{
  "experts_per_token": 8,
  "head_dim": 128,
  "norm": "layernorm",
  "positions": "rope",
  "init_std_down": 0.021,
  "decay_fraction": 0.738
}
Below are experts of layer 7 (counted from 0) of a mixture-of-experts language model. Rows are named router (the router's row for the expert), gate (a neuron's input weights, with its number), up (a neuron's input weights, with its number) and show model dimensions 128-255. Each number is 128 + 32 x the weight over its row's rms, rounded and kept within 0 to 255. Numbers have three digits each.
After each expert's rows: a language model's description of what the expert responds to; "gets" lists some tokens that make up at least twice as much of what it gets as of all text. This comes from a sample of Wikipedia text that the model never trained on. Tokens count by the router's weight.

# expert 61
router:094125083157161082165071206119118135131154146117096114181094096119098135132111124172135117139125126218156168184121104077146092149111082112108158117151057098120148156130116117139112193096137081127163119136176125100133127134057102133145204151179107086122145109046101101110221155151148118065162157117123124170140143144164139137097139099155077129117124118152160144115121119125136165089143
gate0:112144132086119095138162149124102172086158120109195083092126106145121081073087125053127148184152139146139136120048127116113120170122152119137127103113172129100111140177144168127202126082150169096105152130163173110118148155099138100103129093084125152107169139118119104111080124123190120129105133108101124149128141156159202077139153117093196086059098144096129101138101093147113141124125
up0:117121104120160058111134188129109176091179135095191089124164108116087091098116143062125097120128139193154146161111103090138105152101150109143097116106144144123133169173116177118157155059136114116064138130167171070140117117090165105092164134150165105104178150102104101099097097074169099097136149137094127235140117170141193149115126138118132135081115116131120134116123051129092179108106
It responds to: Final pieces or heads of organizational and legal nouns, such as Treaty, Agreement, League, Cup, Division, members, plural -s endings.
gets: "s", "ation", " League", "on", "th", "ment"

# expert 10
router:121066139100187153146136155122084063116115136158136110109072117175186132162113140149149144119138138115153140151150118105056149143063151121104075200072186131128124147135125132144173134151146107114103140147090177159111097155031104095114191152163176128151087093110132137127095182149131168155128186160130152191118127148157123079108062097112157097097104129157143185114116124106197136094120
gate1:148121115183131127157145149171095068124108104118164139119081119083169146084084159138144067139119124152158142133177151126067121114146114092099138134074152164131110098092133124165173092134147137035086138157120126132073103094146155118154112173106131151186109146156096146101120176142136146148115159159113117138153102220119112151129117152150090092119129081134102175142073115152096105140123
up1:160063115147087075110123113127157095138130162141175124152100080020130136089110188127136131076072137113134094138115139108121141175128155070159141148143111128185120119141204121090150123150116134086101099157110124127143104087140107122115126161109089114147106178142081164121155121163135114096181109122099107095176138105093112175110156170116160107115115121196120114162143157136140082144110
It responds to: Line-initial dashes, pipes and colons in lists and infoboxes, plus field labels like Born, Died, Coordinates, Preceded by, Genre.
gets: "-", "|", " |", ":", "=", " -"

# expert 36
router:128135124143147186144138131164157110157147135172078128132149124137078131209141084086106190183109120125195080165089107155106153099091118101117164205174205138171126069151126132113091156116128106148118112121126108112127156104122158059107153120136091144114179078187145172096106150086146140156087172118091161126140106169146114144120101161132129136059069164150160123156058172171129099142051
gate1:125125118112146125128136144130160162168161167092096148170080129135108121119156130131127150153128123078123096124086111109100090170096095116204108126161117149140090108081095123074089126184112189120165097155119118094147187067151150103126136064128107070170146096127132137157151091090128078163136112105127077105132130158204136185107125170149151128140182083168136113076112139128091143135126
up1:132156097124154114129052177065110071182184140090128117101088160112133127140152108142116125143069164106121108116111092126069094147047050081166095104127115144158131112097088093112093034132101155086126120133157167170119139071105114101162114139116118123166151149150149144150150114081136110137118136098113086142164151219194108202124086147161116112127167098164182070145095092154076138119137
It responds to: The word the after of in census percentage sentences, ethnic words like African, Asian, population, and pipes in numeric tables.
gets: " the", "|", " |", " their", " The", "The"

# expert 47
router:116150106178152182094134133146131159144178155162085124087091112121093125164101148138126135151147152115144139161093119096139086194093139175182132171137134101178064087107116114090110188131089035149172097108132141158120166154152124140165062130118118150113089144186182145200115152092137111130161133143140167181158118125169119148133163170134128118108105110141144110132149108124114148128142
gate0:099115104127091172105160100071146192104141132109124171115168078086124089129182145132127175194160121103141126133181118120138071101106135153120135094168136178096183123142113139196132131121159154120154146133084122170134161140147195089154122140129156131191102178180134163171163162100135121150105113105141192142167110084174120117151152177106132127162095108081130141103083095083164132094096
up0:096121124181081156097135092101182179145143134169070211094133089090111130154152133132136175187124119102173097125173090092144117110118126145140112099126134147076166097118091132185156149161156141092141122099120117183126223145153212106174128123115178154145101168192125174183149174125151113129141136125113203150177122092155114119144144189103151142105145086107144207086090075083169151139127
It responds to: Numbers and separators in tables and listings, especially goal minutes in football match reports, plus pipes, taxonomy and coordinate fields.
gets: " |", "\n", "1", "2", "3", " 12"

# expert 60
router:082068152136139089090138137119114079137167161109160124153133150095145116099104135117168126140126154129200134149105153125094173129130160067105087149073170161117119131161152123178103184074117110075118131123156126132135095128189145099135145034058146152111101148209113222095113148158161084029151109155166149146142118168159116150127161121102109130147215150130129123093123105181191092194143
gate1:123111129109148118093109122145090193120117090078182116181133096138140139132077116119096157126106167112099104094139146112107132120083169174138184148164028090155108115084144166174145121154092150101058152086076127102086138132101143095092098167145140164180096151114142142099159163124134158133189150089148116043082122107081158135121137138132190142100160105129186086104198122157128164139110
up1:111153109124167141162154113145149105117110156173123135105134148102123119115171134164139067113158098133155142150159123128144095112123106090122040120140213145124164109142099070074144150096127159172136086143152157170099114127151115133144164114116081105073122139160093131099116087098092112116067139150092131159161122145150118058153093159084125077123089128110091169136087111106134087128164
It responds to: Numbers as quantities, ages, days and years after a space, pipe or bracket, such as 28, 16-bit, 26 June, 8-year-old.
gets: " 18", " 2", " 3", " 16", " 4", " 17"

# expert 29
router:088121098139095214108157149104140126186182133147120041104090151133111136194108157109125160132161121143152106137037142219175144133133080091141114188100115096122113079131103149079104129149124106148130137160141139150143145148143089127174095140108095142069148072206189138191135136145116086149183157179124168167141137144096079143121093149115138142044097131166140170115174126082160136140095
gate1:137137188073133106111221137100122161134165107101086146160084184146135163116129043100086149194123138159146109047107112098151119080130118112173131140093118092136139105095143103093156104152151121166132074152115061066064115087142142153106123115129134105218163106146156090149077094113103161156125131066120123117110142086142128191135152145170158136158121108118159115072139168114182125144164
up1:102107067057147148129116185122112156099125110135103081127124120131128156138144154163089148134079121123138100195119096137075068179074128142110108129108083134130212119071055121146157087108097158188099173137126088131131133197144145033085130152120115149109127130126150183091124107079094140146054154108135105171035195157130155159154153101104147151121092089154129151118106154175190144189095
It responds to: Punctuation in numeric tables and wiki headings: minus and plus signs in election swings, decimal points, pipes, equals signs starting headings.
gets: "=", " |", ".", ";", " +", " ="

# expert 16
router:112077107181095153121117158055112114118126139156082118189167204105185116225132067110138136172098121116045172130175151165131162116050120089063130176152158196100156152124148185097113114154142139100108124112093154132112158176150150100193102137195170127138113057096111100177120128101057120074134180174124140107189109064109120108137090091141020132114142143149142116174144105158175140125079
gate1:157118092094132067148112116138164154069104145139140146158129165070093126129098094139133175171128139109188166102151165133160060089140139052161143151134120127128158169137144180126158121106059136142115091187131128150112074132132194117126148129144102115140114097079172083078093144102152175165118117149099148102126141129052124108111103125157120147075140162092135193143161085158149122103094
up1:120096092114119104158094119160123113076131183145115118154152180085075147164094117130115139179124129099149180096159152141111103085135136032133157153115110164127163161143154199139164108114075154156123094177111145115121108147132179111153156123154117128133133103086133073095091147097138155136111131172103146139161121134058114101110086125159085169102166112152113169177166110165133117134029
It responds to: Capital-letter pieces and pipes opening table cells or headings, especially chart names in parentheses like Eurochart, Ultratop, Dutch Top 40.
gets: "|", "-", " Gu", "S", "=", "P"

# expert 3
router:128106107131153130132115154167102148106166099095057095127106161121126099164056132084088142125085101172174186104079091136147156072090121125109103170089118081193192117071108152111171086152168174145168131145108085139140105080198058090144166133096106104130167095190139092130154125105154069162163147112156134181130095137168117082149101148202121118134152129169147141106194145128119046166115
gate0:140115152134136101113168084129156137109141151087095137074167047078110156148143192130127164119132139146075117133140073153111117178138125138150168095133123119122159118087147132117165112188146111103123142177135104127088187132135119172112153086096100121134192132073139184099136142140090158110105163087122150124136143156142122145129120183147148168138103098091175051048084158101078099127125
up0:128137121148129143148094134107064149151142138131160122166169197159131163130134095108139097131149140103179124160110168075124150098092088130138133106107140136167079148172122133150089130071122113141116099111102105085134085139083153128142118089094120172124065160166130126155075169128147120151099084192113089105099158142137148148165136142107106123133149176107090204179147106186119153120130
It responds to: Dashes, semicolons, pipes and digits inside birth–death ranges and dates, such as (28 January 1892 – 8 July 1979), 1961-1964.
gets: " –", " (", ";", ".", "–", ","

# expert 33
router:097106204168200160075140141146097113120145112107105140110126139131086141151103121150148084108143147146141116170119115063167101140121128119095118104083104105112126122098084150113110167205162094176188099101153141109153124138111154194074095241168169096117147180111140071121131156113148107154143152153173130185153123100097088143114155163112094116086106088142123079083167109095104148098154
gate0:175098102123118095180138168179096124148108097122105168142079082171104166109158117130066128136124157101165128157054065118093136118103156133175082120110120130155123085153040092140153158171137160116112074152127128141148149108054097142127128145104079116174095143153161166109096168110119153104123189198110141183093121124137136192081087182081143100192117124173063159176104126113116082150124
up0:127078198170151109141119120135144105136104098147132171125090190134134068210130098129093110135086089098121129151154141149108213128088147169138108131150102094122150093133118109156150095152153149154160110118156115084120154134108068135108134098163143147127120155156204134120084108187100109148135166056114123182117122116090086118106122151126152126195128093109076111111128140132116049085155
It responds to: Final pieces of surnames and names, often before a comma or pipe, such as Fleisch-er, Bubl-ik, Sánche-z, Schmi-d-t.
gets: "er", "z", "o", "s", "i", "man"

# expert 32
router:123147174139151129152099174100087091127085101139120107128110123138110139145103157187174119100083092115150131145103068062088080131110157134142133114125110073143129090147093108104054143135166143175160159152169182117174085130111181158109158187158194115096123148179126086123134142124144106031137133100124145165158080153111094113124135112141117138117082101099169098102122100091081188070121
gate0:119142142069122088179117123130123094098117126110078099120091143126129130104104172134166135076099086119144135133078108095102144110175175150113088139144147115153127097065127129135129198117154138111120229094121158182100110122144121174103182139170129144067198112157133099093097090136106175108112198114101128165149174123139164091092114104148139109139137124116096058169120196154158133144183
up0:128111158134110086167150168105181125149116148159101144171119131139147102140101168139129076144111100155111138122188087133155080055152088198118123128127171099149192139132188098201094169138094101124110139116130089114129181149139115112138127160136100122094030086182126131101156110114161193102106108163089112138117108094210189091130176141136143100177150130143148151136189087156138098096133
It responds to: Final pieces of proper names, especially sports team plurals and place words: Panthers, Bobcats, Jets, City, Island, Bay, Regiment.
gets: "s", "ers", "rs", "ce", " City", "ks"

# expert 13
router:140140155113122100131151115146113141139181138133106150123119157123084158116150104101135090125137191151159120154131113077141144145130120156145157117096188123209127119129123133125134144143131133128028110125109120062138115000206105089119146119074111112105068186159165133144080158170168112149165117132120133162148156138139086176140079186127191226148134095044176147102138162131168080137133
gate1:125108089142097137167163131140143124098111112134139131135159149186089149108182120145161134093095164149142153098195138121155116146154165149092076150178160045113083131129129166121071147130135133102132100153126118075143146147136160147153137095103054122163093109105188139066166132159174145103107123113137128119151148114133149138137114155150091174134127124156120151092091087148161110129180
up1:098090134166114129142154162151110098148161136122130144133147139186071139081209070136167112169112144109163193097122135167125139113165110088097070173163162098104082122092122151101082128104093147089134131180158107052151162142162172131128134110104082132144110124137177125041139131104162126148145108158137123104161177101134136133166079135160101153127160130147124141089118102098164129150122
It responds to: Full stops ending sentences, paragraph breaks, and clause connectors such as but, because, although and dashes in running prose.
gets: ".", "\n\n", "\n", ":", "\"", ";"

# expert 57
router:126171135202155097089084162126121103191123156123110132193133085153129129096093099165163160092113078102149133130156170125080119158101134129152054124138093099141087103131108109083077149060170136108138123105158118133135055150098145118140054132134147111148149127139134078128111106143121118147121116162126145128104067097157171145074129094126153122113075165153057148126143115152166134107080
gate0:141148154134082131087097120124184122118134130127139130110131140127120131117138058139093177128113108157134124138120093131135143130139092137145106144094150113120152140064171132090200101143058096147149145102153079097149126122139138092139161055130159141120078132163097167158110094120178095103133143140164102141099102130177127112144132134139114123165165128068109130134111172065112157142186
up0:160144121182120118098112128088175161112103115104117153167134122079113161097141113138154145127092077110125085142128101105044154170098147137068094102094124123139046094110129148151106056127145179093170163077147120115086089195145150113080141117200160128137133150137096122127142064068146075141145141160143092158145153108165151114107113114141112095143115126079086070103146121113061187156132
It responds to: Inner word pieces, often from Greek-derived words, such as rhy-th-m, algor-ith-ms, -raph, -log, -met, plus home and birth.
gets: "th", "ti", "g", " home", "met", "log"

# expert 7
router:118216178156128106106086138151149105167134188154088097133111080130081177092122101226137145077121122132138137154139137070122138131142120174147116160120057115078040129082146147087110067071169178092141072162168137149120065172116142125100112173152130108150117116132168098116157081118117132194055114125073118115092047099142164134122099115155100122064141201160091126103098103086144130080098
gate0:086144166130073115076121116130065120123193112122129096158138094120176155116058078124160140192086095159133109122095173133135155137151104144135107172103070127146093128089101156096113140110141093044156124102128139144111117138096117116131157174113158140113102160168141109135156078126155104120153106093095152129172139112139133127168157097127122069124156155145183099113169117155088123085140
up0:138085101110125152189174133139121102178106102156148079150089132173186155119161108138128110131126125157156164119104194151129145111178102142157129176131135098091171131105159130076095140175144137115129162116071114163101135108171115109062148155123099150100077138145061154103179097097188123124169167129119138089075112110118107129109116095112161099075168138163156079123133161108096104098147
It responds to: Middle or final pieces of split English and technical words, especially ongo-ing, outgo-ing, afore-ment-ioned, ap-op-totic, Si-eg-e.
gets: "ing", "te", "d", "c", "ant", "st"

# expert 52
router:088149147114114152097107077145115129153165131169113166118099156122166117156095123122143129151123160097124157176154133141133195133138164097102192177086121148061149111132137152132118164110104152122090121166144144090133125112154119106144104090048123185116154168127111173171089161170137070045163152125145109056145093126181062100113174145173111146096207127117095097134094146151155027139158
gate1:151111074094099161108150119165144148129077088138124090169154150099152179095092122107126119157144102110044129141115109161148095103091141146092181111154123081120162119135125148176160158084125072185126115077070123173084151180109099140130089089127213141098132077090096148213170146148109104114157083158135116176164090104053109165116141053128172144108120117122142073168221095152219135123138
up1:092102184178132109121139122118149121110188161114182120097099092142061079098141109128142142089111125119182111098122119139103167175179099122137060125083185124139103149106129120063121147149124140081182117144142107068168108070119132121129189100168066089159134110131189104078095055128150174127127168146140133127101177091117159125114115168106086084131139150116128173060100177097094122127112
It responds to: Digits and number tokens in tables, infoboxes and statistics, such as measurements, vote counts and scores like 6 metres, 4,148.
gets: " 1", " 2", " 3", "0", "6", " 4"